Experts of a small language model.
Size: 11 layers, width 256, 26.2M parameters.
Training: a variant of Muon for the experts, 704M tokens, 5373 steps.
Below are experts of layer 3 (counted from 0) of a mixture-of-experts language model. Rows are named router (the router's row for the expert), down (a neuron's output weights, with its number) and show model dimensions 0-127. Each number is 50 + 10 x the weight over its row's rms, rounded and kept within 0 to 99.
After each expert's rows: a language model's description of what the expert responds to. This comes from a sample of Wikipedia text that the model never trained on.

# expert 26
router:61 43 56 60 31 44 46 43 42 50 64 59 63 61 52 39 63 34 65 64 52 40 71 43 52 62 58 34 52 36 44 67 49 40 59 50 38 44 56 57 40 48 41 57 33 46 44 35 57 49 44 61 37 47 51 44 59 45 49 49 37 60 47 45 40 44 68 60 55 42 57 38 37 32 79 54 60 52 64 58 38 50 54 65 43 40 49 65 52 37 36 25 47 45 49 52 49 43 49 43 56 51 47 52 39 42 43 61 52 51 51 55 53 63 44 47 57 55 42 48 55 49 39 46 55 59 54 52
down0:57 36 46 64 54 56 43 58 45 37 44 53 69 58 45 57 66 40 44 43 57 58 41 50 44 47 58 62 49 60 49 48 49 65 42 41 27 47 43 64 48 44 56 46 45 59 58 39 50 62 52 50 40 59 41 63 48 43 53 75 65 57 46 55 68 53 40 42 50 69 38 66 40 45 70 53 54 36 36 65 45 49 38 26 49 53 45 39 41 58 58 53 55 53 61 45 43 38 29 65 61 44 44 48 66 31 44 62 59 44 56 58 38 46 44 47 61 39 71 57 64 65 51 54 49 42 51 49
down1:51 56 60 52 29 34 54 60 58 49 44 74 34 46 52 43 47 56 45 45 46 61 62 56 56 56 59 57 46 45 53 70 53 48 28 57 42 47 37 48 61 52 48 53 50 69 49 59 54 71 54 67 63 44 55 53 45 49 49 50 49 46 33 46 60 40 45 54 32 55 68 46 71 40 60 35 47 44 58 44 64 50 48 51 47 42 49 55 50 58 39 49 58 77 63 74 41 41 60 47 45 50 46 55 64 51 64 61 36 58 51 55 62 39 51 46 42 56 46 45 34 58 40 40 62 44 48 51
down2:58 51 64 43 49 64 39 49 52 46 61 41 39 49 44 40 53 48 50 52 51 42 49 60 40 60 54 39 38 52 57 41 54 49 52 67 58 43 29 40 40 48 71 61 33 55 45 62 86 43 45 61 48 53 72 61 57 55 54 45 46 58 43 47 61 55 55 41 65 49 43 53 41 44 53 47 55 65 57 48 39 68 41 68 59 55 64 31 55 61 61 53 58 49 69 69 57 50 55 52 48 43 47 42 60 47 69 59 45 54 65 61 54 36 49 35 23 45 26 61 45 44 54 55 48 67 53 67
Description: Bare space tokens before numbers in tables, and single initial letters starting a word, such as c in cave, p in prayed.

# expert 11
router:50 59 62 51 51 44 56 28 40 56 62 51 53 54 44 50 42 52 69 57 53 64 58 35 42 61 42 26 47 45 38 55 54 45 68 57 35 46 52 49 65 62 42 57 38 46 40 45 39 64 40 42 52 59 53 55 25 24 49 53 36 40 43 45 32 36 56 49 56 58 45 65 36 58 74 55 63 59 66 46 51 72 62 63 54 42 54 50 47 34 58 56 41 48 23 47 45 27 55 39 48 34 45 41 65 41 51 69 56 37 51 57 54 68 55 54 59 54 39 47 60 52 40 49 48 50 58 29
down0:42 43 24 58 46 44 51 55 30 43 60 56 54 42 67 37 55 64 27 55 51 61 43 61 65 52 38 41 51 52 48 57 39 38 41 59 39 32 55 59 65 43 58 49 56 64 45 41 57 53 47 72 59 39 53 51 57 54 34 51 71 65 42 54 73 61 52 42 48 54 54 53 40 69 48 58 47 63 60 64 41 63 41 51 42 55 57 51 33 70 59 50 47 40 38 49 38 67 42 64 42 36 57 50 51 62 56 42 50 48 56 46 58 43 50 54 40 58 47 53 53 52 40 52 44 54 51 52
down1:50 64 48 67 49 44 43 42 52 57 33 65 47 58 40 68 44 34 44 39 41 68 48 53 62 41 49 55 60 49 59 61 27 50 50 43 43 50 46 46 56 65 51 52 47 47 50 43 47 65 63 49 35 49 79 58 48 33 48 35 46 29 47 45 50 47 37 46 31 48 42 59 57 49 47 47 36 40 54 49 51 51 61 54 54 52 43 61 50 46 45 35 64 40 41 42 57 38 33 50 59 58 28 41 44 41 72 59 53 57 68 37 63 64 52 40 47 66 65 67 56 52 41 70 38 57 56 53
down2:48 60 49 69 46 53 58 39 36 30 59 63 68 51 47 53 19 46 42 60 54 44 60 64 47 53 37 42 49 52 52 51 50 39 44 28 59 61 40 50 48 51 42 64 43 27 62 51 57 54 55 49 65 58 53 33 47 59 45 42 67 44 55 49 52 45 56 50 44 37 34 62 62 35 35 38 53 30 77 40 48 46 49 40 64 62 38 50 39 46 51 52 54 45 56 37 72 76 63 46 51 46 62 64 52 63 60 47 48 46 49 55 42 39 50 42 50 64 53 55 37 49 39 46 45 47 58 58
Description: Colons in times, labels and lists, opening parentheses, and capital-letter pieces in coordinates and abbreviations, such as 2:06, °N, Density:.

# expert 8
router:60 63 64 53 39 45 42 56 54 51 65 65 55 60 48 49 65 36 54 55 45 54 77 41 46 61 60 46 63 55 42 43 61 40 65 40 40 46 71 37 50 60 49 60 31 44 46 22 50 46 46 58 38 46 51 37 35 43 55 54 44 58 48 53 46 38 61 60 58 47 54 47 28 46 68 50 57 55 59 62 49 60 62 42 39 56 41 78 38 31 42 39 48 44 53 37 46 39 51 35 54 48 66 62 40 47 43 62 38 48 52 41 53 63 53 61 61 60 36 55 58 52 37 50 53 67 53 56
down0:68 49 47 37 41 50 63 36 57 62 32 47 40 49 55 37 43 73 54 49 40 61 51 50 50 40 45 52 72 41 58 68 54 63 36 71 39 45 49 47 36 46 37 49 50 58 44 71 56 59 30 60 54 34 46 30 58 58 38 58 62 44 44 39 50 56 64 44 46 42 57 53 42 51 50 55 65 34 52 61 46 55 44 33 63 37 57 44 43 47 40 56 42 61 52 51 41 58 58 54 49 47 43 66 57 63 39 69 70 59 38 53 59 44 29 58 55 41 47 60 43 55 70 68 37 52 47 56
down1:67 40 52 24 54 54 53 37 53 66 66 59 54 63 44 47 57 32 31 70 45 53 55 42 46 36 55 55 61 49 55 43 47 68 42 38 59 23 52 51 59 52 43 49 49 38 51 27 42 39 50 47 56 45 49 35 28 41 46 62 40 42 38 49 67 39 53 45 60 42 59 49 34 48 44 47 59 71 61 55 39 47 61 59 60 51 41 47 69 26 79 45 51 52 40 45 44 44 36 49 26 52 59 51 41 41 54 56 34 60 61 47 69 67 45 54 48 48 49 52 43 33 58 41 47 66 53 41
down2:54 22 48 44 43 51 38 47 45 39 47 48 51 41 38 35 36 55 39 48 51 51 40 35 50 62 60 53 48 48 60 44 61 67 45 39 32 41 64 52 46 46 61 49 46 58 27 41 66 56 60 41 47 36 49 45 53 52 50 33 61 40 51 67 53 58 38 41 54 55 62 76 33 44 46 50 71 53 51 43 46 47 31 50 48 57 44 60 45 53 59 52 49 39 25 49 64 53 55 64 65 61 67 42 55 55 34 45 62 41 55 50 47 68 52 52 52 40 49 38 61 59 41 52 55 42 68 44
Description: Bare space tokens in table cells and before numbers, plus dashes, slashes, and particles like out and up, as in "145 out of".

# expert 31
router:52 36 44 51 50 51 52 40 44 34 55 67 63 63 56 47 59 42 63 56 56 66 41 58 51 44 44 53 50 52 33 57 31 63 69 57 58 45 59 65 49 45 53 68 39 48 49 39 48 60 61 53 26 34 50 40 61 51 62 47 43 56 51 45 38 53 62 62 55 48 48 44 59 48 52 53 45 71 49 33 61 61 58 58 46 49 54 60 69 46 36 49 57 44 34 43 38 42 49 53 46 52 54 49 44 40 48 64 60 57 44 48 49 59 52 49 52 53 45 47 45 49 41 54 56 69 34 37
down0:53 36 44 67 52 60 46 48 32 40 35 39 43 60 41 46 36 59 53 62 31 55 37 42 32 39 55 68 54 39 49 58 48 48 58 41 59 38 45 54 68 50 49 47 52 44 59 45 38 56 65 47 40 48 46 38 61 52 57 41 38 57 61 39 56 40 46 46 62 56 45 55 63 38 57 60 56 47 29 31 48 57 49 58 40 51 47 56 73 51 54 67 57 45 39 41 38 56 54 60 48 39 41 30 39 58 43 50 60 48 32 46 51 49 51 59 31 43 61 53 35 43 29 63 42 66 38 57
down1:48 46 50 51 59 48 42 43 44 55 58 39 60 54 53 59 52 37 36 52 59 54 43 47 48 42 33 42 56 53 58 54 55 46 40 59 61 41 56 46 71 33 51 39 56 50 53 47 55 51 57 53 47 58 53 52 70 51 57 23 40 48 32 19 53 39 51 26 38 41 56 44 63 50 75 48 57 56 49 52 61 49 60 57 42 61 53 36 67 60 43 33 55 55 64 37 52 41 47 49 57 56 56 51 61 66 42 55 65 69 35 63 65 46 41 53 35 45 42 46 45 52 63 44 50 58 54 51
down2:42 44 49 50 22 38 32 46 48 36 42 60 44 57 48 52 51 56 46 43 54 58 51 48 42 22 37 52 53 63 23 46 63 53 54 33 59 46 62 47 41 66 67 54 52 44 50 43 57 43 62 41 44 45 57 64 41 67 57 39 46 41 58 45 54 51 47 48 42 47 43 47 66 49 46 54 53 56 41 27 54 69 56 44 56 54 62 39 44 41 58 63 40 39 49 68 44 54 68 72 56 55 40 60 37 49 59 46 55 58 41 50 71 45 53 36 47 54 70 50 66 36 39 45 50 69 62 69
Description: Vowel and short syllable pieces inside non-English personal and place names, such as Messi-na, Koham-a, Gărâ-na, Ale-š.

# expert 15
router:53 43 52 56 42 45 63 41 58 45 64 56 61 64 60 40 53 43 66 68 44 55 52 35 47 48 44 42 63 36 32 66 44 40 57 56 30 51 40 41 52 37 52 53 40 60 32 38 47 29 48 60 43 42 49 52 33 51 66 48 53 61 49 49 50 35 50 51 59 56 47 62 45 61 53 52 56 59 44 56 34 66 54 40 44 48 60 59 64 43 45 52 54 31 26 56 29 40 54 56 50 32 54 36 38 28 44 58 62 41 58 69 51 57 51 50 58 43 33 49 54 51 37 53 51 62 49 57
down0:42 53 69 60 57 74 69 57 55 54 63 49 65 44 54 55 47 56 64 63 40 46 36 44 43 60 56 43 47 37 27 42 35 41 52 44 63 54 58 32 53 36 52 63 46 65 44 47 42 44 48 38 52 34 39 37 38 50 43 52 50 59 58 43 40 76 51 64 61 49 47 59 48 61 50 50 59 46 62 46 54 47 59 33 33 48 29 40 47 48 50 45 63 40 54 59 54 62 58 66 41 66 38 38 49 50 57 59 71 60 47 46 35 40 43 38 55 42 51 29 58 55 51 50 47 49 50 42
down1:74 50 63 55 41 50 32 36 58 52 41 48 53 42 45 54 69 45 44 45 62 41 66 48 48 58 43 58 36 54 66 56 56 65 39 57 46 46 58 46 56 50 46 61 54 56 67 40 50 54 43 46 43 39 44 44 58 54 63 49 40 46 32 62 68 75 54 45 52 33 42 46 58 37 61 49 33 53 52 41 58 31 38 60 64 41 55 45 55 58 54 60 69 55 45 46 49 29 44 59 53 53 61 52 60 59 35 45 52 39 55 35 68 39 59 49 40 58 67 38 48 64 71 44 48 39 58 48
down2:52 62 54 43 50 49 50 45 35 51 42 64 64 52 45 51 50 42 48 46 61 32 50 45 52 40 55 52 32 52 54 39 32 40 59 65 30 51 46 43 50 55 52 43 66 38 26 62 36 57 54 38 59 50 51 37 53 62 39 51 56 58 50 54 49 32 58 56 65 27 34 52 38 71 54 62 41 56 45 58 53 45 74 39 62 50 64 55 57 37 42 36 62 54 63 40 64 28 51 48 58 53 56 55 59 48 54 61 51 50 43 60 58 50 42 59 33 50 50 41 42 40 50 51 37 42 48 61
Description: Middle subword pieces of common English words, often technical or scientific, such as homo-log-ous, co-up-le, bul-k, pl-atoons.

# expert 36
router:48 54 49 51 50 47 54 36 62 60 47 69 43 61 55 47 56 49 67 74 43 51 45 41 53 42 47 36 61 31 38 47 45 36 67 47 34 44 63 45 62 50 57 58 46 48 41 35 45 54 51 34 25 36 52 41 37 45 61 59 31 63 44 44 42 45 47 64 53 57 45 53 46 63 62 57 44 69 71 32 53 64 52 56 47 42 50 60 68 56 41 38 51 48 39 48 40 45 48 44 54 56 51 58 42 39 42 50 58 55 39 54 49 59 51 63 56 59 36 50 48 69 41 59 59 60 58 28
down0:36 55 70 53 43 46 50 46 48 43 71 32 60 50 51 49 51 66 65 46 55 71 26 47 51 47 67 52 55 49 71 63 53 32 51 58 43 41 57 54 60 65 50 42 37 37 67 45 60 55 44 72 45 48 73 65 48 44 41 47 50 42 49 57 54 31 44 41 53 46 48 52 50 47 49 37 48 50 53 54 55 77 39 65 50 57 60 39 35 58 24 61 41 62 61 48 68 35 49 62 44 62 44 63 37 44 43 52 41 52 53 49 34 56 61 56 53 42 55 45 52 54 56 50 61 70 53 50
down1:45 61 68 45 48 44 43 64 48 44 55 33 42 63 72 55 69 42 45 45 46 61 52 51 48 34 32 47 44 69 33 44 53 38 47 54 62 42 57 56 46 45 58 43 45 45 53 63 32 67 56 57 71 48 40 37 70 40 45 35 40 66 42 41 41 37 58 54 43 34 37 54 45 44 54 31 51 52 61 34 43 51 29 39 58 59 70 61 46 62 42 54 56 42 46 44 46 47 49 36 59 41 37 45 58 61 44 41 61 32 53 52 41 50 50 41 42 48 46 41 47 73 54 40 56 28 66 45
down2:47 44 47 52 43 47 52 66 53 43 45 40 52 53 47 71 56 27 55 46 58 25 46 45 44 47 51 54 48 53 37 53 45 50 76 58 54 60 54 50 36 47 50 55 42 36 48 51 42 61 64 46 34 47 54 42 59 38 40 60 50 44 41 44 49 51 49 48 53 48 54 47 52 47 62 52 34 38 56 24 45 54 65 42 34 57 62 54 61 48 38 36 46 59 49 40 54 61 58 36 51 47 50 53 49 55 46 36 54 54 69 31 42 56 59 69 49 63 47 73 61 61 47 64 32 57 59 36
Description: Short syllable fragments in the middle of words, such as cre in credibility and discrepancies, cle in nuclei and muscle, ta, ri.

# expert 34
router:53 51 54 56 53 48 61 47 56 56 50 36 53 63 49 48 58 57 64 75 65 63 52 33 50 54 41 15 64 43 49 67 50 38 51 54 50 40 61 58 39 57 47 59 46 40 23 57 56 32 30 47 50 51 53 33 46 32 42 49 36 57 43 38 31 33 55 33 53 51 53 63 34 57 65 48 51 48 58 52 35 60 53 72 61 58 46 42 48 56 37 48 51 45 42 51 39 50 53 42 52 26 39 54 48 51 44 66 71 48 49 52 51 55 56 52 57 62 29 44 55 40 41 59 56 61 60 46
down0:57 56 64 55 54 36 58 46 48 46 54 43 59 49 58 35 50 45 36 48 67 62 49 46 61 65 54 43 56 40 54 45 56 45 47 38 55 47 51 71 58 61 54 56 47 46 70 45 24 54 33 72 59 36 42 55 41 32 55 60 72 61 39 52 57 52 33 55 44 46 37 52 50 65 36 58 36 41 35 57 67 41 50 40 44 56 56 57 56 61 61 41 37 54 67 50 47 45 55 66 60 62 53 48 58 51 43 43 60 48 62 47 29 58 50 50 40 53 56 66 46 57 46 41 45 48 56 81
down1:54 41 52 53 42 54 71 44 56 56 38 31 61 70 58 50 65 51 44 48 46 56 66 38 39 52 51 40 69 64 48 45 52 58 60 57 40 51 69 68 47 46 59 54 60 41 36 70 40 41 47 44 45 53 59 40 46 39 44 57 40 51 53 34 54 56 39 56 42 58 66 53 38 57 32 45 49 58 50 54 28 60 40 55 58 53 52 41 46 70 66 55 55 62 53 54 39 39 59 60 51 56 54 47 61 52 33 64 60 44 30 60 59 59 50 50 46 71 25 60 52 50 73 38 56 51 42 69
down2:34 48 59 46 53 39 59 55 40 54 50 37 49 58 54 31 40 46 51 39 43 55 49 54 50 52 51 43 47 55 34 51 52 50 48 44 48 56 48 52 25 40 49 30 58 39 56 32 30 37 64 39 43 46 37 49 76 57 50 59 45 56 59 53 40 70 45 59 40 57 65 67 47 51 59 48 63 42 62 48 66 54 38 51 39 50 68 40 55 59 41 62 60 43 32 54 38 43 61 50 57 70 47 47 46 62 44 55 40 40 47 55 29 52 63 47 48 31 61 53 68 56 33 26 59 53 34 41
Description: Single capitals and short letter pieces in codes, abbreviations and ordinals, such as MD, RAF, DEU, th in 100th.

# expert 22
router:52 39 42 59 73 48 47 52 51 44 48 56 40 61 55 43 61 49 57 64 62 53 59 48 46 47 48 42 56 39 42 62 51 48 66 56 43 56 69 50 43 32 43 57 36 46 42 42 52 48 35 59 59 34 49 41 42 27 64 40 34 50 48 42 60 44 39 58 58 49 48 57 41 30 53 57 45 51 50 52 42 69 55 74 50 48 54 59 52 59 50 31 45 38 26 49 25 49 54 41 54 44 33 60 36 46 41 51 60 44 52 62 54 49 57 46 65 63 35 57 42 58 37 67 36 64 43 49
down0:61 53 43 61 60 39 48 40 44 70 60 48 46 53 50 27 40 49 57 34 34 44 67 55 68 37 42 61 42 44 65 48 59 70 52 42 55 60 44 44 63 47 34 47 58 51 24 43 64 46 51 57 52 30 61 51 48 56 62 38 46 49 57 47 42 58 35 41 49 42 46 56 48 46 47 30 43 33 43 50 52 36 41 64 46 49 41 47 40 36 45 38 40 51 37 39 51 51 60 54 53 50 52 46 42 44 51 45 52 54 72 45 50 47 61 69 63 39 59 44 57 60 52 34 37 43 53 45
down1:55 37 33 59 49 53 64 48 42 62 58 37 52 51 41 61 49 57 55 65 39 40 56 53 55 50 43 63 39 50 55 68 55 42 63 50 40 56 40 45 56 39 61 59 42 55 61 56 60 59 55 51 46 46 47 45 54 53 48 40 71 38 68 68 56 51 36 71 57 64 58 57 36 40 58 50 68 46 70 59 60 39 49 46 38 47 60 60 49 28 56 48 33 43 44 50 60 45 47 55 63 36 52 55 46 57 37 43 56 64 89 29 61 42 63 53 40 52 40 50 64 45 64 55 50 43 53 43
down2:62 66 57 57 38 47 45 55 21 56 70 49 57 55 47 56 39 47 44 57 42 44 48 63 64 34 42 44 47 57 44 38 62 53 69 46 53 44 53 55 51 54 54 60 72 53 46 71 33 51 53 53 34 40 47 44 45 55 67 53 44 45 50 49 54 43 69 77 45 45 56 29 54 49 67 46 36 59 60 58 39 52 58 58 44 57 61 48 37 50 53 33 29 61 58 44 57 67 67 41 40 57 33 63 47 43 48 69 26 38 55 50 47 55 65 49 52 34 40 39 50 43 49 57 53 54 53 44
Description: Apostrophes in People's and KO'd, and consonant fragments inside words, such as th, st, circ, ster.

# expert 28
router:50 54 61 58 55 47 57 43 54 59 67 65 45 56 50 58 61 51 69 53 58 51 53 37 29 51 60 39 52 40 43 46 62 44 57 70 47 50 58 43 49 56 30 48 38 40 42 47 51 50 36 39 60 44 48 55 28 49 50 47 48 45 54 48 35 35 43 47 57 56 51 64 35 50 72 36 41 83 55 56 51 69 58 52 65 53 66 57 47 37 44 50 38 50 30 34 52 37 55 17 49 43 46 65 57 45 55 60 57 42 46 32 49 61 57 55 63 55 27 51 56 42 40 46 72 59 53 29
down0:56 66 55 47 29 41 60 53 49 33 27 46 51 54 39 68 52 44 55 55 58 68 45 36 63 63 59 51 55 47 50 61 39 54 47 53 63 38 51 37 54 62 46 57 64 55 63 49 64 56 49 52 46 61 68 67 59 37 63 60 64 43 62 46 52 46 47 50 43 53 70 53 35 52 49 60 64 45 29 49 58 32 60 47 48 51 59 56 57 49 61 50 43 67 37 57 37 46 46 39 48 51 52 38 49 33 42 58 52 67 50 60 46 45 47 40 38 61 64 65 43 53 53 67 50 32 32 68
down1:36 46 36 60 51 52 49 45 60 47 40 38 63 58 49 54 30 50 54 55 36 10 56 47 42 43 37 38 42 51 57 52 66 43 56 34 40 79 50 51 46 46 48 52 53 45 61 60 60 43 58 47 50 45 64 67 33 42 50 52 43 57 54 48 36 64 54 64 61 54 45 36 52 52 55 60 44 35 55 53 52 45 43 38 57 60 58 52 62 30 62 45 76 63 70 42 45 51 49 59 63 51 66 42 64 45 63 52 51 47 32 61 62 34 53 54 52 47 50 45 52 49 70 44 63 78 42 54
down2:58 65 51 50 66 57 47 60 46 30 53 39 46 38 47 38 61 56 61 34 27 34 64 58 53 36 49 71 51 33 60 57 45 39 43 42 45 61 50 60 39 42 60 52 50 43 42 47 60 46 66 45 33 49 60 57 48 56 57 71 38 48 56 48 59 37 57 40 47 28 49 64 55 37 52 46 68 52 54 41 45 57 53 49 64 70 60 64 45 55 40 66 33 44 50 54 55 46 50 61 64 50 37 52 43 39 35 37 39 71 61 44 21 53 41 56 47 71 52 68 55 42 44 46 45 52 43 43
Description: Tokens right after a number, such as opening parentheses, km, ft, %, °, votes, quotes, and slashes in tables, coordinates and measurements.

# expert 18
router:59 54 55 46 48 48 40 40 51 48 67 37 65 56 49 58 42 48 52 68 39 44 55 41 52 66 44 33 43 45 42 68 48 44 54 57 44 45 56 56 46 51 42 58 32 67 38 48 52 54 47 44 34 55 50 55 44 42 48 47 40 47 42 50 41 42 33 48 60 51 49 51 41 38 59 44 41 50 52 64 49 59 53 42 62 39 41 67 56 40 36 34 50 25 35 69 63 47 52 53 49 46 62 39 51 33 43 70 55 51 45 56 46 64 55 43 62 48 42 50 48 51 43 48 42 65 50 52
down0:47 46 56 46 41 55 52 45 50 54 59 50 63 41 45 55 45 59 49 58 39 38 51 40 52 52 59 44 32 64 40 73 73 42 62 50 64 39 56 54 47 49 48 47 59 54 69 60 45 43 51 38 62 49 29 76 51 45 50 63 57 60 43 52 46 44 53 48 41 72 47 35 53 52 54 35 62 47 71 34 49 62 42 43 65 38 47 57 39 43 38 78 40 52 50 52 47 51 66 44 40 53 49 43 46 65 47 34 52 36 18 53 64 68 44 56 50 50 71 36 68 45 59 36 58 57 44 52
down1:62 56 39 52 67 63 48 47 47 50 61 56 41 58 43 51 50 30 69 58 47 40 48 55 49 44 24 53 63 40 59 41 54 43 21 48 55 43 45 52 36 47 48 50 44 36 45 29 57 61 45 33 33 48 52 62 69 47 53 62 42 38 47 60 50 50 37 49 43 57 31 56 40 50 48 60 46 49 42 49 37 57 56 45 66 28 52 52 65 36 34 50 67 46 57 44 45 70 50 44 44 39 48 46 63 60 60 54 52 42 49 29 48 38 42 48 41 56 35 52 42 46 61 39 34 48 66 50
down2:56 62 52 51 54 56 55 56 42 53 49 51 51 55 40 59 39 51 65 40 42 48 54 40 38 53 36 38 51 48 63 39 79 48 43 53 57 55 61 38 60 44 42 51 46 41 51 55 80 58 53 54 39 44 69 37 50 47 53 38 67 52 46 65 46 46 51 67 25 37 32 71 57 48 62 39 48 62 40 42 35 66 61 60 49 41 58 62 67 45 70 29 70 52 49 43 57 45 69 44 45 65 47 64 37 65 54 51 47 59 36 38 51 42 48 41 47 40 57 47 56 68 54 60 52 55 49 49
Description: Syllable pieces of non-English names, mostly Indian, Bangladeshi and Japanese, such as ka, ga, Sha, Ram, Mat.

# expert 27
router:84 52 48 52 56 49 49 32 54 37 61 53 39 60 46 48 44 38 47 49 51 56 46 50 49 51 47 34 51 37 45 65 30 56 68 58 67 48 66 32 54 73 42 50 42 40 35 37 54 46 47 38 54 64 50 44 46 39 68 41 19 39 44 50 42 47 58 49 51 53 51 62 53 24 58 52 33 56 55 37 48 48 59 54 37 63 56 52 64 55 50 49 49 40 35 56 42 43 54 32 53 46 39 70 23 45 48 63 59 53 51 55 64 57 51 40 50 62 42 49 51 55 39 55 58 61 23 37
down0:51 45 42 38 43 56 38 58 45 50 64 60 34 52 58 40 46 44 56 61 51 27 53 65 57 39 32 39 63 40 64 59 38 52 57 50 43 41 51 47 58 58 54 53 59 58 53 70 49 54 52 20 50 63 39 45 37 42 57 55 36 58 63 55 55 25 37 47 60 40 35 32 55 58 60 51 53 42 57 40 40 61 64 45 39 58 53 30 49 53 44 57 52 34 48 49 62 54 54 43 56 53 72 61 51 70 52 60 58 51 53 68 57 55 61 46 65 62 53 40 65 58 47 52 44 63 51 57
down1:56 61 28 51 58 44 38 53 31 52 34 54 29 50 47 50 38 28 44 51 50 45 57 44 41 51 55 43 65 50 62 45 22 50 69 52 54 63 58 28 56 64 50 48 50 43 43 46 29 51 43 45 51 50 58 46 51 44 64 45 36 56 39 40 48 49 56 42 44 61 46 44 48 53 48 55 55 33 41 40 43 41 64 46 36 64 37 46 60 65 63 63 51 49 47 41 52 61 58 28 49 56 33 66 36 66 43 39 59 56 40 58 48 41 59 56 27 62 32 70 50 56 46 69 48 59 58 45
down2:37 54 53 60 41 54 50 43 47 60 50 48 51 34 37 43 67 43 45 64 53 46 37 56 63 50 38 58 59 30 52 55 44 48 53 72 37 55 45 47 35 34 60 47 49 30 47 58 42 38 55 34 36 62 41 52 42 48 61 53 58 33 47 38 58 38 41 55 51 44 59 63 36 60 53 40 47 50 43 65 52 53 33 41 39 53 57 46 55 50 57 59 49 55 46 66 57 52 41 54 64 52 30 51 58 41 62 65 39 51 42 36 42 54 63 45 60 40 42 36 21 57 47 57 50 48 69 27
Description: Final pieces of English place names, surnames and team names, such as Lane, Brent-ford, Wimble-don, Dod-ger-s, -ton, -ley.

# expert 10
router:55 40 50 44 57 51 46 36 50 58 65 67 56 58 40 53 54 45 72 57 44 66 38 64 39 58 51 34 67 42 46 55 39 47 52 56 39 50 61 41 34 49 45 43 48 36 30 56 52 62 37 53 39 56 50 28 33 52 51 57 50 43 45 52 39 50 68 56 46 63 51 60 49 54 52 48 63 46 60 53 35 54 67 35 47 60 56 56 56 51 49 30 42 52 52 27 49 56 52 24 51 51 44 53 53 17 40 41 47 64 62 60 58 74 50 43 60 60 53 46 37 52 40 57 50 65 47 35
down0:41 47 37 47 66 46 52 39 64 45 52 45 66 60 55 38 57 62 67 31 52 54 47 50 45 55 57 43 70 63 27 61 62 65 34 55 49 66 45 52 57 42 34 46 40 57 42 48 25 45 48 52 53 51 49 53 63 53 55 57 72 62 49 47 43 52 39 49 65 43 39 46 44 60 55 53 46 44 47 43 44 55 49 58 49 72 43 41 45 75 39 47 41 36 45 62 51 46 61 50 36 45 80 63 55 65 33 37 55 33 49 28 63 52 42 37 51 37 48 46 47 46 63 55 60 46 49 60
down1:62 51 56 41 51 35 57 69 42 52 77 44 55 39 43 35 48 41 40 46 55 40 27 43 50 61 49 64 34 48 44 54 36 42 48 37 53 43 53 46 47 57 56 64 74 40 63 45 38 44 46 60 51 41 54 54 51 42 46 65 59 36 34 36 62 53 57 56 77 58 44 22 56 55 40 59 47 53 63 47 67 42 55 41 36 42 38 47 64 37 53 39 24 52 39 36 43 38 52 38 40 37 62 41 52 58 56 42 58 55 37 43 68 46 43 51 38 58 66 65 58 62 46 62 61 45 51 50
down2:33 61 66 44 43 49 49 49 42 32 38 48 49 33 69 56 55 45 48 62 56 58 63 41 46 51 54 31 49 54 38 45 58 54 60 62 62 72 64 41 44 63 50 57 47 52 50 55 39 50 49 35 43 44 54 50 48 64 57 35 52 55 56 56 60 39 38 33 65 31 40 49 44 63 49 43 52 56 42 39 46 40 48 46 53 53 35 69 48 67 64 64 52 63 48 47 52 43 42 35 59 49 46 10 55 57 59 61 75 52 40 35 49 36 47 61 54 60 40 56 51 68 48 54 37 60 57 61
Description: First pieces of proper names and titles, often after table pipes or list dashes, such as New, Matt, Los, Re, David.

# expert 6
router:58 37 58 55 52 47 47 55 44 43 48 50 75 56 81 56 41 35 64 78 41 40 58 57 26 46 40 47 52 49 45 50 50 40 53 53 48 50 52 67 36 50 52 63 44 54 46 49 52 51 43 32 28 63 48 32 44 40 58 63 59 66 49 56 42 39 58 72 54 44 51 52 48 35 55 36 53 61 57 32 57 47 54 60 48 64 62 57 52 38 42 45 37 49 31 67 46 40 48 41 46 28 31 55 53 41 38 64 50 52 72 37 53 49 47 49 53 59 50 47 48 43 38 54 51 66 34 58
down0:56 52 64 53 71 46 44 54 44 34 51 40 40 41 71 49 49 44 45 61 53 56 47 46 45 49 37 40 33 46 36 46 43 46 48 55 42 71 55 45 43 34 42 44 58 46 50 39 51 51 52 59 46 45 61 50 39 52 50 39 52 35 63 69 47 39 53 57 58 55 27 50 45 46 54 38 51 28 54 52 66 45 56 41 43 60 63 47 61 37 44 45 61 62 44 26 46 58 60 40 59 56 48 50 29 38 49 51 43 44 41 43 60 72 46 42 43 45 53 57 56 57 41 33 49 57 60 49
down1:48 50 59 38 45 54 40 54 47 69 24 48 44 48 34 54 56 50 48 51 34 48 55 29 55 53 39 43 65 47 36 46 62 40 63 39 64 57 30 56 44 63 57 50 65 55 45 51 47 55 43 41 60 81 54 48 46 42 33 49 49 35 51 31 42 48 45 38 34 73 64 44 58 34 50 60 43 45 60 51 29 61 53 45 50 57 35 44 36 52 57 45 60 47 66 58 56 49 46 53 57 55 62 52 51 63 47 30 50 38 62 38 37 21 41 59 52 35 41 42 67 49 67 55 58 68 63 36
down2:60 60 42 49 54 50 60 46 53 31 40 45 63 45 39 58 64 51 48 65 44 40 61 36 35 53 39 56 52 43 50 38 42 61 34 53 60 63 55 46 38 46 51 64 60 63 54 48 56 44 24 49 34 55 45 71 54 48 39 39 49 53 56 64 49 48 38 48 47 38 52 41 49 57 56 62 59 38 51 48 47 64 56 55 53 44 53 52 61 38 41 41 21 49 47 59 68 55 58 55 49 47 22 45 37 39 53 66 48 65 58 46 64 56 48 54 48 45 59 51 43 56 58 47 47 34 49 52
Description: Digits in sports tables and scores, plus football vocabulary such as club, League, Cup, season, DF, Apps.